config.yaml
num_hidden_layers: 8
hidden_size: 384
n_experts: 64
experts_per_token: 2
d_expert: 224
d_shared_expert: 0
hidden_act: "swiglu"
moe_layers: [0, 1, 2, 3, 4, 5, 6, 7]
router_score: "softmax"
normalize_top_k: true
routed_scale: 1.5
balance_loss: 0.00649
balance_bias: false
router_z_loss: 0.001
n_groups: 4
groups_per_token: 1
init_std_router: 0.0133
lr_router: 0.000808
vocab_size: 4096
norm: "rmsnorm"
norm_eps: 1e-05
tie_word_embeddings: false
optimizer: "soap_variant"
learning_rate: 0.0038
beta1: 0.95
beta2: 0.95
batch_tokens: 262144
max_seq_len: 256
train_tokens: 2150000000
max_steps: 8202
dataset: "wikipedia_en"
Below are experts of layer 2 (counted from 0) of a mixture-of-experts language model. Rows are named router (the router's row for the expert), gate (a neuron's input weights, with its number), up (a neuron's input weights, with its number), down (a neuron's output weights, with its number) and show model dimensions 288-383. Each number is 200 + 20 x the weight over its row's rms, rounded and kept within 0 to 999.
After each expert's rows: a language model's description of what the expert responds to. This comes from a sample of Wikipedia text that the model never trained on.

# expert 43
router,204,193,192,220,193,171,201,213,198,168,226,243,172,199,199,205,226,200,200,226,212,230,186,171,192,211,227,184,205,227,193,207,195,215,195,200,224,204,206,222,167,222,186,215,208,199,233,227,182,168,238,188,230,185,223,221,206,177,197,177,199,231,224,184,201,179,190,220,228,204,175,204,197,211,223,177,216,231,201,191,197,199,150,184,246,176,195,205,227,194,193,198,203,216,220,189
gate0,195,194,190,166,188,197,197,200,148,176,211,191,189,197,189,212,196,194,223,224,204,195,201,185,195,225,192,199,201,181,204,192,178,182,239,206,202,224,221,218,209,226,194,206,202,236,224,202,171,206,177,204,177,203,214,190,229,202,200,175,228,196,217,215,186,178,231,180,190,215,192,191,188,225,169,179,207,188,198,186,204,216,210,166,188,172,227,225,211,202,208,186,216,206,186,206
up0,211,195,232,183,183,213,225,185,212,201,206,199,196,228,186,182,172,193,174,225,190,192,176,182,184,192,215,191,204,182,207,179,212,177,163,198,254,212,176,213,190,202,204,192,201,177,206,190,177,187,190,193,182,211,204,200,225,204,206,184,223,217,179,248,189,200,222,195,225,181,202,183,240,222,199,213,183,232,218,208,190,211,185,199,222,214,205,182,199,161,189,188,239,203,216,207
down0,203,207,249,246,225,176,190,193,198,228,169,178,218,211,210,169,205,213,180,233,140,219,189,233,193,213,196,182,183,222,213,194,181,202,204,185,215,213,223,172,184,219,174,200,179,219,200,215,204,184,214,198,203,203,228,185,192,182,161,194,210,196,188,200,177,208,234,196,186,198,186,213,200,169,199,181,157,185,239,205,214,190,201,148,203,161,220,185,198,201,168,160,200,213,215,223
It responds to: Prefix word starts. Latinate prefix pieces beginning a longer word, especially trans, ex, air, sup, as in transplants, Transitions, Exchange.

# expert 41
router,176,204,192,207,238,174,217,177,210,215,192,187,207,187,192,218,204,226,206,202,222,180,160,187,200,214,235,203,222,215,207,218,165,217,178,226,213,198,214,191,212,208,218,187,188,209,204,191,233,229,172,191,202,198,246,205,194,190,179,175,191,202,194,213,201,171,190,242,185,201,162,209,213,201,178,163,222,186,224,181,227,190,190,203,238,187,215,198,222,187,190,203,215,208,207,216
gate0,192,258,203,214,206,225,228,166,180,208,214,176,199,180,217,219,187,193,187,216,141,175,211,173,221,188,223,226,166,220,211,209,186,211,207,186,202,180,194,206,192,210,200,191,201,154,217,218,197,211,187,184,217,199,206,206,224,215,217,193,222,175,204,175,232,198,185,225,224,184,175,222,214,202,187,197,199,190,208,207,204,183,178,203,198,175,238,215,192,180,207,215,214,203,190,208
up0,189,197,192,204,191,196,237,188,166,213,219,171,215,211,242,209,214,164,164,225,214,193,186,212,178,183,203,239,219,240,208,216,183,231,162,207,183,193,201,195,218,222,202,189,223,164,216,219,161,223,172,199,218,226,193,190,198,212,191,187,228,207,198,199,207,186,184,239,193,228,195,218,218,209,224,185,180,218,202,240,189,219,211,210,208,190,214,209,160,198,202,197,211,193,174,202
down0,198,195,210,199,247,193,190,224,211,180,233,181,211,183,217,191,200,219,208,210,178,213,222,232,205,217,233,212,181,208,230,190,206,219,207,185,212,179,171,253,204,196,185,223,232,173,182,188,234,191,181,236,203,237,217,176,196,222,192,201,205,179,223,244,208,180,185,197,179,204,186,192,195,219,212,223,202,242,200,203,218,214,206,166,189,169,179,212,190,203,197,192,209,208,178,220
It responds to: Of and compass directions. The preposition of in place or institution names (University of Helsinki, siege of Veracruz) and directional words North, South, East, West before region names.

# expert 56
router,153,196,216,232,235,190,234,202,217,211,191,211,170,211,202,180,204,199,207,200,214,180,213,152,169,204,227,180,193,182,209,202,179,214,170,230,226,241,219,239,190,228,203,202,218,172,218,218,214,200,226,183,203,172,217,168,212,194,165,191,200,204,219,188,208,165,236,203,234,213,217,207,206,210,203,196,235,223,206,161,206,189,214,192,207,188,178,201,207,179,176,187,205,207,215,207
gate4,151,208,220,216,206,178,236,190,201,175,183,208,175,186,192,203,193,191,184,186,256,196,219,222,178,205,236,207,218,227,207,202,177,214,206,243,168,192,174,206,204,208,220,175,190,220,184,190,185,221,184,203,210,173,198,214,213,204,202,194,185,195,203,236,207,173,200,190,227,213,197,201,206,199,221,155,214,167,190,191,182,200,205,205,199,219,220,234,219,171,205,190,202,192,196,227
up4,197,199,170,184,177,220,202,188,197,264,226,205,235,199,185,221,195,193,202,173,190,200,213,203,201,195,208,189,207,207,174,157,179,212,167,225,212,212,219,197,180,171,188,204,201,201,231,184,190,189,206,188,208,198,209,207,181,186,167,190,196,204,224,173,160,201,192,216,188,233,181,195,166,193,192,223,213,181,180,219,214,228,216,172,183,173,206,239,165,199,196,206,206,194,220,197
down4,189,188,189,185,192,204,200,220,161,188,212,172,217,188,183,235,180,209,238,175,202,200,164,186,230,202,222,197,190,200,207,209,208,213,209,208,211,193,202,205,231,185,231,202,225,196,193,194,203,218,195,238,213,228,195,199,197,176,177,212,185,216,198,209,216,184,221,243,183,196,180,167,201,189,195,171,207,225,211,208,192,201,250,224,197,183,212,206,215,184,173,202,227,196,172,244
It responds to: Single capital initials. Lone capital letters starting a personal name or abbreviation, like J in Jenkins, Douglas J. Feith, M in MITx.

# expert 48
router,189,181,209,204,215,165,206,199,234,183,236,202,220,205,173,205,185,251,193,202,219,236,199,180,205,217,229,175,195,215,202,199,191,197,156,202,188,240,203,212,214,228,177,218,201,225,216,212,205,232,207,166,191,191,217,193,228,203,199,170,196,229,154,194,233,206,202,227,181,185,201,193,184,170,176,177,205,199,207,176,221,211,200,195,195,189,154,196,229,175,197,189,197,218,186,188
gate0,166,245,227,183,227,200,202,208,215,217,220,264,225,208,186,192,172,238,208,180,227,211,186,213,206,232,223,193,203,204,211,208,213,188,196,232,202,201,201,187,229,209,205,187,184,195,216,206,188,191,164,184,217,198,169,215,216,180,215,147,210,194,212,173,213,167,224,186,195,188,194,184,158,197,191,182,180,233,166,206,184,170,213,200,228,213,162,200,190,190,218,203,207,199,202,204
up0,219,208,231,207,199,216,169,207,206,182,179,217,172,177,171,224,201,202,210,214,211,199,170,188,212,178,166,190,200,169,216,202,203,183,206,239,189,217,216,222,194,224,202,191,178,208,195,224,226,203,170,198,247,201,186,198,206,197,195,194,179,204,202,181,195,235,221,242,238,166,170,215,196,201,181,160,192,171,188,201,231,221,207,208,194,212,186,187,236,208,182,206,185,214,200,197
down0,188,195,218,221,215,162,216,211,249,228,207,201,200,200,217,205,218,153,197,205,159,211,203,218,247,228,158,211,187,224,210,195,190,205,168,226,193,236,206,207,199,197,188,196,202,179,170,188,185,185,194,178,231,215,205,202,166,186,179,166,209,218,215,246,198,263,212,172,193,182,207,217,184,196,147,161,220,223,181,209,226,210,182,257,209,198,181,211,233,184,190,189,171,218,227,194
It responds to: Table pipes, past verbs. Pipes and semicolons separating cells in sports stat tables, and past-tense verbs like scored, won, defeated, played.

# expert 32
router,201,179,226,209,220,186,209,182,164,192,210,209,174,211,192,184,206,212,206,183,222,237,199,162,193,214,199,181,221,184,178,221,208,215,193,194,221,221,224,228,199,220,203,213,158,198,225,191,220,218,208,195,201,150,198,206,220,170,182,186,182,215,213,193,236,208,183,220,229,251,193,228,190,211,186,184,193,195,202,164,191,222,192,207,230,193,194,207,223,180,202,188,194,207,243,182
gate4,188,204,203,173,184,177,217,174,187,202,195,196,177,180,209,206,241,206,216,214,160,231,205,178,181,195,221,176,242,213,222,232,220,200,201,231,190,219,237,247,233,199,209,179,213,217,182,170,197,231,178,231,150,192,224,206,222,188,154,209,231,222,200,188,216,187,223,212,200,189,209,209,205,218,164,198,187,190,221,232,147,200,220,178,202,194,160,218,186,245,206,226,185,211,205,167
up4,211,199,197,225,193,220,182,210,217,214,230,213,216,219,184,205,154,187,181,206,199,187,176,207,203,203,186,232,143,220,185,179,203,205,198,165,178,195,154,191,183,174,220,250,185,181,214,238,197,174,206,192,193,211,204,195,186,190,229,194,184,175,199,195,180,235,206,178,201,210,186,187,215,207,266,208,202,187,213,188,203,190,205,194,199,196,214,187,222,183,209,194,196,178,179,196
down4,194,194,196,206,187,206,209,200,174,217,192,201,211,206,156,204,190,212,205,163,199,187,190,171,215,179,205,204,216,211,188,210,176,198,176,221,221,222,199,174,194,217,215,173,156,226,210,217,178,192,192,182,181,224,211,199,198,183,182,204,196,235,208,187,216,186,173,206,212,206,194,209,195,187,165,162,253,209,158,216,198,172,174,208,237,180,222,196,248,196,226,219,225,209,198,216
It responds to: Surname endings. Final pieces of surnames before a pipe, comma or possessive: Johnson, Wilson, -son, -ie, -ards, as in Ritchie, Bloomberg, Carroll.

# expert 20
router,207,222,214,189,181,185,203,248,196,217,203,242,159,208,176,170,173,201,200,205,197,179,151,182,193,216,187,163,258,199,213,197,218,195,190,206,214,187,210,219,194,192,228,226,190,198,177,175,152,204,171,192,176,192,230,190,214,185,217,189,194,193,191,200,227,194,198,204,204,195,227,199,168,182,205,210,195,212,206,188,189,196,188,195,230,206,207,170,211,166,211,204,209,207,191,177
gate0,192,203,242,195,185,195,192,225,190,207,188,221,209,188,193,200,173,233,218,191,199,204,198,186,165,200,198,166,206,217,177,192,189,202,222,198,218,188,197,214,203,198,240,217,178,193,171,191,191,214,173,187,168,205,170,222,187,175,208,228,206,198,182,196,180,174,175,206,193,187,190,235,182,230,177,206,200,189,185,223,206,172,208,232,208,181,196,190,211,201,211,191,210,216,185,174
up0,187,200,206,188,232,218,200,165,191,186,198,147,223,192,207,217,216,186,211,182,219,201,170,196,197,189,207,201,169,204,225,183,209,218,169,183,195,161,191,212,212,206,185,183,214,187,213,215,219,199,203,185,226,191,162,184,197,222,200,190,209,207,194,182,190,194,180,189,194,209,214,188,192,201,168,201,217,179,220,203,224,223,210,217,197,219,210,187,181,221,205,219,173,161,189,211
down0,241,196,200,193,194,195,163,179,203,206,214,216,195,193,187,171,206,165,209,214,241,222,149,220,213,217,208,210,189,189,198,202,182,210,177,200,190,202,209,191,207,213,219,183,201,205,206,183,208,203,208,165,203,190,213,192,241,216,171,188,234,227,220,193,197,180,160,212,231,182,160,194,208,231,168,242,185,191,214,203,203,231,191,189,196,238,197,247,232,212,204,225,185,239,184,189
It responds to: Digits and superlative endings. Digits inside years and scores (1946, 2034, 0–4), plus est pieces and direction or superlative words: most, best, down, west, out.

# expert 4
router,210,205,196,201,208,176,212,198,170,190,194,210,175,218,204,227,220,194,212,203,212,225,199,210,164,235,189,176,214,200,191,185,182,202,199,228,197,228,201,188,196,225,214,202,192,198,198,195,203,243,227,180,190,175,229,196,227,171,204,187,180,214,177,188,239,181,189,239,226,156,200,247,192,194,190,203,195,219,212,191,180,211,176,207,231,203,221,195,200,198,194,200,211,213,227,194
gate4,225,207,196,205,248,138,235,165,202,203,218,219,172,194,194,191,213,202,230,209,222,196,213,186,209,194,202,176,208,167,187,206,206,227,219,188,188,176,222,208,205,223,200,211,186,215,174,178,226,228,187,185,238,193,199,210,194,202,229,193,155,191,195,233,201,210,193,205,208,253,175,192,214,179,184,176,209,214,191,143,179,211,205,167,234,215,213,216,204,209,147,211,238,214,171,209
up4,202,215,219,199,229,211,215,178,179,210,143,236,193,214,196,201,185,227,246,196,200,209,198,184,179,170,216,192,172,194,217,203,194,230,175,190,185,183,209,196,181,229,195,206,189,224,176,163,192,205,205,210,223,232,184,178,205,255,247,222,166,190,193,213,189,194,187,201,185,213,205,203,221,144,172,203,196,161,227,199,215,228,181,186,247,213,198,212,201,163,186,191,238,241,190,207
down4,220,176,214,208,230,207,231,172,205,232,208,213,165,176,213,201,194,187,214,187,182,222,195,182,193,225,208,168,242,204,166,208,206,206,193,224,194,198,190,200,228,229,204,191,180,154,218,202,222,187,191,212,242,223,198,242,198,227,165,209,201,191,178,163,208,228,179,217,182,178,193,213,202,206,174,227,190,226,219,221,229,194,216,213,189,165,197,210,185,217,203,211,237,204,208,203
It responds to: Romance name endings. Final vowel pieces ending foreign, mostly Romance or Slavic, proper names and words, like Spez-ia, Prem-io, Floreș-ti.

# expert 29
router,206,199,225,243,224,201,215,185,217,206,191,236,196,184,166,209,224,217,204,212,213,252,211,180,155,215,181,208,215,195,201,219,202,210,191,175,191,220,187,205,175,223,191,239,200,214,232,222,172,167,194,203,168,208,184,207,201,178,189,186,218,190,232,203,232,191,169,197,203,202,189,200,211,191,214,164,208,202,214,181,194,193,190,218,225,147,211,193,217,201,183,193,185,210,181,200
gate0,213,166,212,198,187,198,205,186,215,197,195,167,185,206,207,186,189,207,212,221,229,235,185,186,187,209,205,195,214,193,193,195,194,203,206,205,220,201,231,202,216,219,234,228,195,233,208,186,188,187,174,231,202,176,199,195,234,198,237,227,159,196,230,202,204,211,186,191,215,196,210,208,198,231,192,202,207,218,155,204,216,208,215,237,202,172,207,177,235,224,192,213,203,236,202,201
up0,218,196,215,178,220,190,192,212,206,206,202,232,197,158,195,185,236,219,218,203,206,189,184,183,174,191,205,225,182,186,183,199,218,214,200,211,213,183,229,184,233,206,221,210,223,260,222,181,221,183,214,217,247,196,182,193,175,199,204,201,204,192,190,200,163,189,191,199,213,203,199,191,219,209,193,204,204,193,181,212,198,231,179,199,220,235,202,219,215,174,198,178,187,205,226,173
down0,207,219,218,196,214,193,204,180,200,184,202,166,162,207,215,185,187,191,195,191,197,182,204,228,222,196,181,233,206,228,182,148,196,218,158,200,217,222,205,221,185,164,245,184,149,241,200,196,178,190,156,165,228,201,188,195,230,181,190,203,177,215,231,196,206,197,191,220,176,191,188,198,182,222,182,193,197,203,179,179,192,187,170,196,211,238,190,172,230,177,200,189,179,184,223,212
It responds to: Word-initial stem pieces. Opening stems of Latin-derived words like rel(igious), ele(ction), rev, val, vol, surv, vict, and middle pieces such as ele(v)ated, ev(ol)ved.

# expert 10
router,180,203,210,201,229,191,215,204,189,205,195,201,188,214,178,222,204,208,204,197,173,212,214,160,173,201,202,185,237,277,186,181,176,202,200,164,193,216,213,229,195,206,213,244,195,217,201,205,198,200,223,212,200,188,230,207,206,215,188,192,198,194,200,172,209,180,231,222,226,221,135,216,183,195,217,181,238,200,197,175,186,152,173,184,184,179,187,177,209,188,227,188,203,216,215,202
gate0,167,206,226,200,195,172,195,222,214,211,174,224,200,198,199,233,192,191,228,208,202,171,211,188,186,184,186,184,183,204,221,187,159,208,191,206,223,190,173,202,191,192,224,211,186,158,207,241,190,194,197,196,214,174,197,198,191,212,214,213,227,197,189,208,203,229,173,194,200,184,157,205,201,230,202,178,223,180,210,229,194,178,186,207,196,202,206,217,217,174,213,189,229,205,192,175
up0,201,204,163,195,206,179,223,178,211,199,204,188,202,217,247,197,218,175,176,241,161,200,202,205,207,200,196,177,212,209,215,172,166,238,183,204,191,208,202,189,196,190,191,206,187,163,187,203,212,202,200,205,253,210,224,189,184,248,210,169,238,187,206,190,218,177,195,208,196,164,217,188,185,224,151,193,220,189,195,214,171,220,215,207,193,185,182,242,210,218,190,191,198,206,191,210
down0,207,179,211,184,209,199,159,198,194,181,199,187,194,190,229,184,212,196,194,209,164,169,190,176,161,172,215,209,191,210,239,185,195,201,189,192,169,238,249,226,199,165,212,175,186,170,193,195,240,174,188,215,197,167,235,200,227,202,217,200,198,200,209,173,201,215,223,212,229,203,233,232,185,234,204,225,217,228,210,204,213,175,206,161,241,210,222,188,214,198,195,218,214,203,181,206
It responds to: Name-initial pieces. Capitalized first fragments of proper names, often South Asian or foreign, such as Te, Q, Pol, Mad(urai), Kenn(esaw).

# expert 57
router,193,188,184,215,189,161,181,203,190,200,182,221,238,166,216,172,224,208,186,230,197,204,184,180,185,198,215,145,193,215,194,207,198,208,172,172,219,201,190,216,197,208,227,236,193,207,202,216,183,213,226,200,180,185,211,198,218,182,205,200,199,190,196,215,219,205,220,220,233,192,204,215,222,219,239,209,194,201,207,182,222,214,200,208,229,172,204,197,192,205,209,203,191,198,180,174
gate1,210,204,198,199,185,180,229,187,188,204,217,194,237,193,198,175,214,210,200,210,202,218,124,216,189,191,203,180,234,180,192,213,221,227,196,170,201,238,206,180,207,225,225,254,171,200,190,181,177,175,200,206,239,189,212,209,210,185,198,199,193,149,194,181,215,184,208,196,172,203,210,208,195,198,197,171,150,220,220,164,206,249,197,151,197,198,209,185,173,176,181,163,173,202,188,214
up1,219,189,195,187,193,188,214,221,167,243,190,185,213,233,204,203,170,196,196,212,209,202,157,192,212,174,180,227,204,178,216,221,214,214,205,173,202,210,236,199,209,188,201,220,208,174,205,219,181,180,186,227,187,199,201,241,204,205,204,192,182,174,198,197,187,204,212,228,213,210,215,184,189,189,252,199,186,189,198,204,178,228,195,185,184,166,196,186,215,206,213,186,213,221,192,207
down1,190,227,166,187,185,210,196,200,206,199,177,186,209,197,202,198,189,188,165,203,205,221,174,204,208,207,211,224,164,214,192,174,217,192,192,187,223,185,161,204,201,188,208,204,218,200,198,186,209,184,246,214,226,183,178,226,221,218,186,188,190,226,211,210,191,228,167,194,218,204,206,226,209,172,206,205,203,215,194,203,224,201,179,223,243,231,211,200,193,170,223,182,183,195,179,188
It responds to: Year digits. Third digit of years after 19 or 20 in dates and career lists, e.g. 19'8'3, 20'1'5, plus word starts like diff, sugg.

# expert 25
router,194,189,217,213,234,199,235,180,201,206,205,211,223,239,182,198,204,198,227,191,210,191,216,164,184,211,198,171,213,228,197,159,178,217,184,211,218,223,223,217,196,211,225,221,182,191,233,198,189,190,174,195,174,197,222,211,208,191,197,151,188,210,187,174,204,192,183,221,228,177,169,222,182,219,215,195,234,235,238,189,201,195,186,176,225,196,224,202,216,193,219,197,231,203,214,153
gate1,179,190,233,186,213,185,189,184,213,239,174,179,214,210,168,167,210,202,211,182,217,170,185,196,207,204,211,218,172,222,175,197,219,212,211,206,212,189,238,192,161,223,212,240,199,159,208,215,204,181,184,196,167,193,185,215,188,193,181,160,247,162,171,192,187,199,208,193,189,229,187,226,177,234,220,224,231,201,209,185,210,201,189,212,199,200,169,210,211,182,227,192,171,196,188,196
up1,198,199,218,220,205,222,201,170,196,204,170,200,178,236,173,205,201,213,217,178,199,161,177,226,198,184,194,175,156,190,168,200,241,246,206,205,210,198,230,191,175,192,207,193,216,214,219,195,219,166,213,181,184,180,185,204,222,184,201,160,242,181,172,200,212,193,209,207,205,222,186,240,189,220,210,224,228,178,226,179,173,238,232,220,204,207,194,213,211,188,216,212,186,215,164,222
down1,232,193,179,206,192,261,183,213,208,178,170,202,229,221,216,198,220,185,194,191,202,198,228,179,143,213,196,220,201,197,210,204,185,229,209,161,202,231,198,214,180,216,214,208,208,166,194,202,192,212,204,214,219,213,179,185,217,181,226,215,205,222,178,217,215,231,226,179,179,212,177,208,200,199,217,192,222,251,221,212,222,211,193,219,174,181,217,204,183,194,177,209,223,237,244,196
It responds to: Space before values. Spaces before a value after a colon or pipe in infoboxes, chemistry identifiers and stats, plus word-initial letters like s, p, j.

# expert 42
router,179,192,217,185,245,186,214,211,200,197,213,239,161,199,196,212,211,202,214,237,220,191,199,191,161,187,195,223,223,194,218,200,157,209,164,174,245,208,185,198,180,219,190,211,211,177,208,204,204,212,192,212,228,166,209,216,255,174,179,169,212,232,185,232,230,195,220,209,203,187,210,236,209,194,202,181,188,214,215,176,201,199,184,206,223,192,177,218,200,180,201,228,161,193,200,202
gate4,211,189,224,222,222,212,199,218,206,232,181,194,193,171,240,206,206,222,211,218,196,206,176,186,171,203,196,237,199,230,205,212,159,146,178,213,197,222,193,216,181,175,214,194,179,210,195,187,178,234,198,212,222,167,212,214,219,178,191,200,196,239,174,189,216,202,216,198,205,168,171,212,198,189,207,191,225,217,193,203,183,237,207,206,246,218,180,232,171,173,204,232,209,155,203,210
up4,204,224,164,202,171,182,182,184,180,202,232,212,167,232,196,152,196,218,176,180,193,215,222,193,218,225,181,220,211,171,194,222,189,218,219,171,224,212,194,191,235,176,208,223,216,225,203,202,206,171,183,196,198,195,172,195,191,244,225,191,182,228,194,215,253,214,190,227,195,216,235,192,226,200,234,180,192,160,209,209,244,156,207,196,186,199,197,174,198,224,208,213,201,223,196,188
down4,215,215,218,202,177,182,217,220,216,207,194,193,195,180,190,234,213,244,181,161,225,158,177,206,169,184,200,200,217,199,180,190,227,189,193,223,211,203,207,201,190,182,216,179,199,194,198,192,218,238,212,202,179,177,200,209,173,213,180,215,183,200,152,215,189,252,228,186,195,206,174,200,238,216,180,230,205,171,231,206,174,209,195,221,213,180,198,191,233,232,199,196,183,195,206,183
It responds to: Place-name endings. Endings of place names after New, United or South (York, Angeles, Zealand, Jersey), and p pieces inside words (newspaper, Tonkpi).

# expert 23
router,155,180,227,234,248,168,185,200,216,227,172,216,177,215,188,185,201,218,205,196,208,218,226,144,195,207,205,171,201,210,186,184,188,205,185,199,195,219,208,238,219,207,177,204,203,162,220,256,221,215,202,197,149,190,207,224,213,210,212,166,199,206,211,189,206,199,190,239,204,164,178,184,207,184,206,174,198,231,190,171,223,156,197,204,196,205,198,201,209,195,209,195,190,211,227,178
gate0,188,222,222,197,201,251,196,219,190,191,203,188,195,199,190,180,228,181,205,211,201,183,189,195,214,173,193,174,177,213,206,213,205,187,176,172,169,164,206,178,170,207,212,212,163,194,178,243,210,192,197,212,203,166,225,199,212,203,196,204,168,225,255,186,189,222,186,203,174,229,226,158,225,212,244,178,243,222,175,214,216,200,224,195,202,175,194,230,226,210,201,216,191,198,210,164
up0,203,194,207,197,211,205,184,178,176,183,219,217,227,192,210,189,205,193,228,184,196,196,199,207,194,191,216,203,217,192,223,171,169,237,217,210,182,199,204,182,216,193,192,218,190,238,195,185,188,179,223,177,197,222,210,162,190,203,213,199,232,184,174,235,174,165,191,198,225,210,183,215,193,216,222,200,182,195,221,156,186,208,209,225,225,224,211,166,182,202,192,156,192,233,234,211
down0,213,229,202,211,219,154,193,207,224,174,209,196,182,200,198,186,226,226,231,215,184,224,247,174,185,178,187,183,163,206,194,234,215,212,214,197,189,210,193,172,207,195,171,215,188,199,209,161,186,203,205,238,203,184,206,216,204,172,184,172,186,200,180,213,215,200,157,219,215,190,233,182,156,223,217,207,217,209,165,227,163,229,190,207,226,207,196,208,168,179,225,196,187,149,211,190
It responds to: Initial capital of names. Single capital letters or short first pieces starting proper names, often foreign places, clubs or people in tables: D(ugopolje), L(itex), B(abayevsk), N(emanja).

# expert 24
router,201,228,226,206,216,177,191,197,165,205,214,199,238,216,189,186,235,190,206,210,222,184,170,167,178,190,188,196,229,230,194,207,200,209,174,192,228,219,177,235,185,237,172,245,204,199,207,199,167,180,189,187,186,188,205,172,176,174,226,182,197,196,186,186,209,202,221,216,214,258,203,207,193,163,239,219,241,212,203,182,163,197,195,217,190,175,211,206,199,160,191,201,182,224,229,219
gate0,202,205,218,201,229,174,173,207,157,177,195,202,211,229,161,197,195,201,180,164,242,195,213,188,177,190,202,222,206,187,205,192,167,218,189,167,174,176,184,209,193,203,187,215,227,189,213,191,179,223,184,180,224,216,201,207,182,193,194,194,186,170,227,208,176,226,181,224,201,244,199,184,183,212,169,190,189,177,214,192,194,197,198,187,201,188,197,189,223,218,180,207,211,226,178,181
up0,174,197,194,208,193,204,238,191,233,226,177,191,206,178,207,193,193,257,203,143,202,228,195,211,202,207,187,180,219,211,189,177,198,228,221,212,187,215,208,203,210,192,214,195,217,190,191,160,221,195,174,181,224,198,192,212,195,243,168,180,190,182,215,221,205,198,172,197,197,192,217,204,190,152,204,196,222,233,195,168,187,219,205,206,199,202,226,207,171,182,190,188,192,201,217,190
down0,194,197,249,165,195,227,183,194,186,188,186,220,188,160,249,194,161,205,196,232,203,215,215,155,174,209,210,214,214,220,185,214,171,212,208,211,203,220,187,174,231,210,205,159,220,230,172,207,235,205,190,194,210,185,221,202,209,176,197,183,216,223,214,206,228,220,188,216,178,224,200,240,182,206,175,207,185,196,191,200,210,177,202,187,180,189,198,213,194,211,209,216,202,205,142,177
It responds to: Years and surname pieces. Digits and spaces that build years (1960, 2012, July 1995), and the piece after a surname's initial capital (Dusseldorf, Dershowitz, Pearson).

# expert 47
router,224,212,207,231,220,187,206,208,199,168,205,251,211,189,195,205,189,212,200,214,224,189,193,196,201,210,230,182,218,199,200,201,206,211,182,199,204,226,233,196,183,202,205,238,210,192,227,202,197,258,168,206,183,189,215,207,222,187,188,187,218,251,194,178,228,192,198,219,226,223,182,203,204,215,216,190,210,185,193,150,212,188,193,184,212,178,196,172,212,190,182,197,205,217,205,198
gate0,223,208,183,217,200,218,196,197,208,204,188,192,218,193,171,197,171,205,253,197,196,195,201,206,237,195,176,202,181,176,230,216,190,249,184,172,202,219,198,188,185,185,192,215,202,189,248,211,214,193,177,197,215,221,231,187,207,189,181,178,184,221,210,239,177,209,179,236,197,193,180,215,219,168,191,235,216,162,197,214,181,210,178,204,188,161,204,192,191,191,224,190,187,218,206,170
up0,208,187,206,204,227,206,206,219,179,200,197,196,164,215,182,177,184,222,173,212,196,181,224,205,193,161,197,206,244,222,220,197,228,170,194,190,184,198,206,190,206,223,182,188,167,228,170,210,178,193,175,192,210,188,199,178,190,206,182,217,155,202,210,210,197,188,200,230,194,212,183,199,205,175,173,176,190,228,189,194,204,213,234,157,208,210,179,182,228,198,200,194,209,205,198,207
down0,224,215,225,165,240,208,206,161,196,171,213,167,189,213,192,183,212,188,190,202,167,165,219,228,180,191,224,170,215,173,227,188,207,237,191,176,222,191,214,195,226,201,211,233,192,211,188,205,199,203,212,194,185,229,206,216,213,191,203,203,163,192,207,228,206,216,189,181,183,211,212,176,190,196,223,164,231,214,185,162,212,207,197,191,219,192,215,159,171,231,242,196,193,159,197,183
It responds to: Sports terms and un/inter. Prefixes un and inter (unbeaten, interceptions, union) and sport words like football, Cup, medal, college, match, mostly in sports-season or athlete texts.

# expert 7
router,189,185,245,215,194,183,190,203,216,203,175,231,236,192,185,209,209,219,186,208,201,224,210,171,180,214,191,179,223,232,196,183,203,228,169,203,214,192,216,221,172,243,212,211,210,197,227,202,176,176,172,214,208,187,181,194,214,182,193,199,194,222,195,161,200,203,198,226,179,196,159,214,202,174,215,196,220,214,183,182,214,183,231,167,237,205,201,191,236,162,175,201,202,202,228,155
gate1,171,230,188,170,203,202,193,195,196,233,182,212,171,201,180,194,195,194,184,184,217,176,215,204,189,175,185,203,207,209,187,213,198,196,200,186,220,160,176,192,203,186,175,212,225,210,224,151,185,233,183,197,201,201,206,189,208,181,214,192,195,196,186,164,233,208,223,225,195,170,203,196,196,147,177,191,198,220,230,221,200,203,189,252,209,226,215,225,235,219,182,196,214,182,201,185
up1,194,191,193,192,207,199,198,187,191,194,174,199,202,239,187,186,193,215,194,188,180,194,205,198,214,169,171,231,189,211,216,171,207,207,194,246,225,239,181,221,197,199,230,187,194,244,173,202,194,177,204,195,202,210,210,232,222,205,200,198,222,214,203,196,171,215,177,189,210,211,189,227,170,206,207,175,209,196,212,227,207,161,229,193,189,153,209,179,183,225,199,226,157,161,177,178
down1,196,177,217,205,215,188,195,219,181,196,228,206,204,211,215,220,182,225,205,216,181,181,213,200,211,212,192,176,216,183,184,156,185,176,199,187,235,207,195,214,188,221,185,190,215,193,194,190,214,199,187,206,194,213,212,215,221,220,203,183,158,199,225,156,214,190,197,240,201,226,225,226,216,170,168,164,192,209,191,237,224,178,212,204,189,219,201,206,197,212,218,214,182,197,203,205
It responds to: Spaces and word starts. Bare spaces before numbers in table cells, such as scores, ranks and ages, plus clipped word-initial pieces like bet, att, cor, imp.

# expert 11
router,194,216,206,199,220,211,210,183,230,218,191,191,220,225,184,188,211,197,240,200,202,187,199,173,187,194,204,196,146,196,164,196,198,205,200,179,215,236,226,210,190,246,169,224,178,180,221,184,202,202,198,197,159,194,181,138,217,189,193,187,186,159,172,227,202,171,185,218,220,209,210,206,171,190,185,201,184,238,195,170,238,187,219,201,213,173,190,183,224,194,202,201,168,227,200,194
gate0,194,223,215,184,197,210,199,210,230,205,193,215,219,196,183,131,236,170,215,206,195,204,214,190,211,173,222,188,195,201,184,196,182,178,198,205,246,196,188,204,168,220,210,180,188,201,221,156,216,181,154,210,220,212,209,189,201,214,194,163,173,180,198,218,209,183,170,227,212,202,224,189,188,192,219,223,207,228,199,178,198,235,188,193,204,169,181,211,222,181,178,254,172,189,226,243
up0,205,225,204,229,167,180,203,194,159,183,186,193,212,187,228,206,206,208,181,225,193,184,151,169,187,198,211,213,173,205,216,192,196,228,200,217,176,217,180,175,210,217,175,194,201,172,159,247,181,218,241,191,191,187,175,219,207,210,197,193,226,192,171,153,222,194,211,203,192,194,212,204,189,195,194,232,169,204,206,179,201,208,207,217,220,192,189,188,210,219,204,173,211,204,187,186
down0,208,232,213,191,238,194,192,195,213,209,209,191,176,202,198,186,233,195,205,185,206,219,193,169,193,154,211,184,195,179,225,226,220,175,189,188,204,206,164,179,231,192,187,191,209,222,177,177,211,236,208,190,214,178,196,213,192,181,173,191,203,229,193,177,184,186,196,211,217,194,200,184,237,186,178,234,189,164,206,202,221,195,167,231,223,203,189,223,175,183,183,175,195,217,152,202
It responds to: Determiners and name openings. Articles and possessives like the, The, A, his, her, This, plus early pieces of capitalized names and titles such as Gre(ens), Dar(re)ll, B(re)akfast.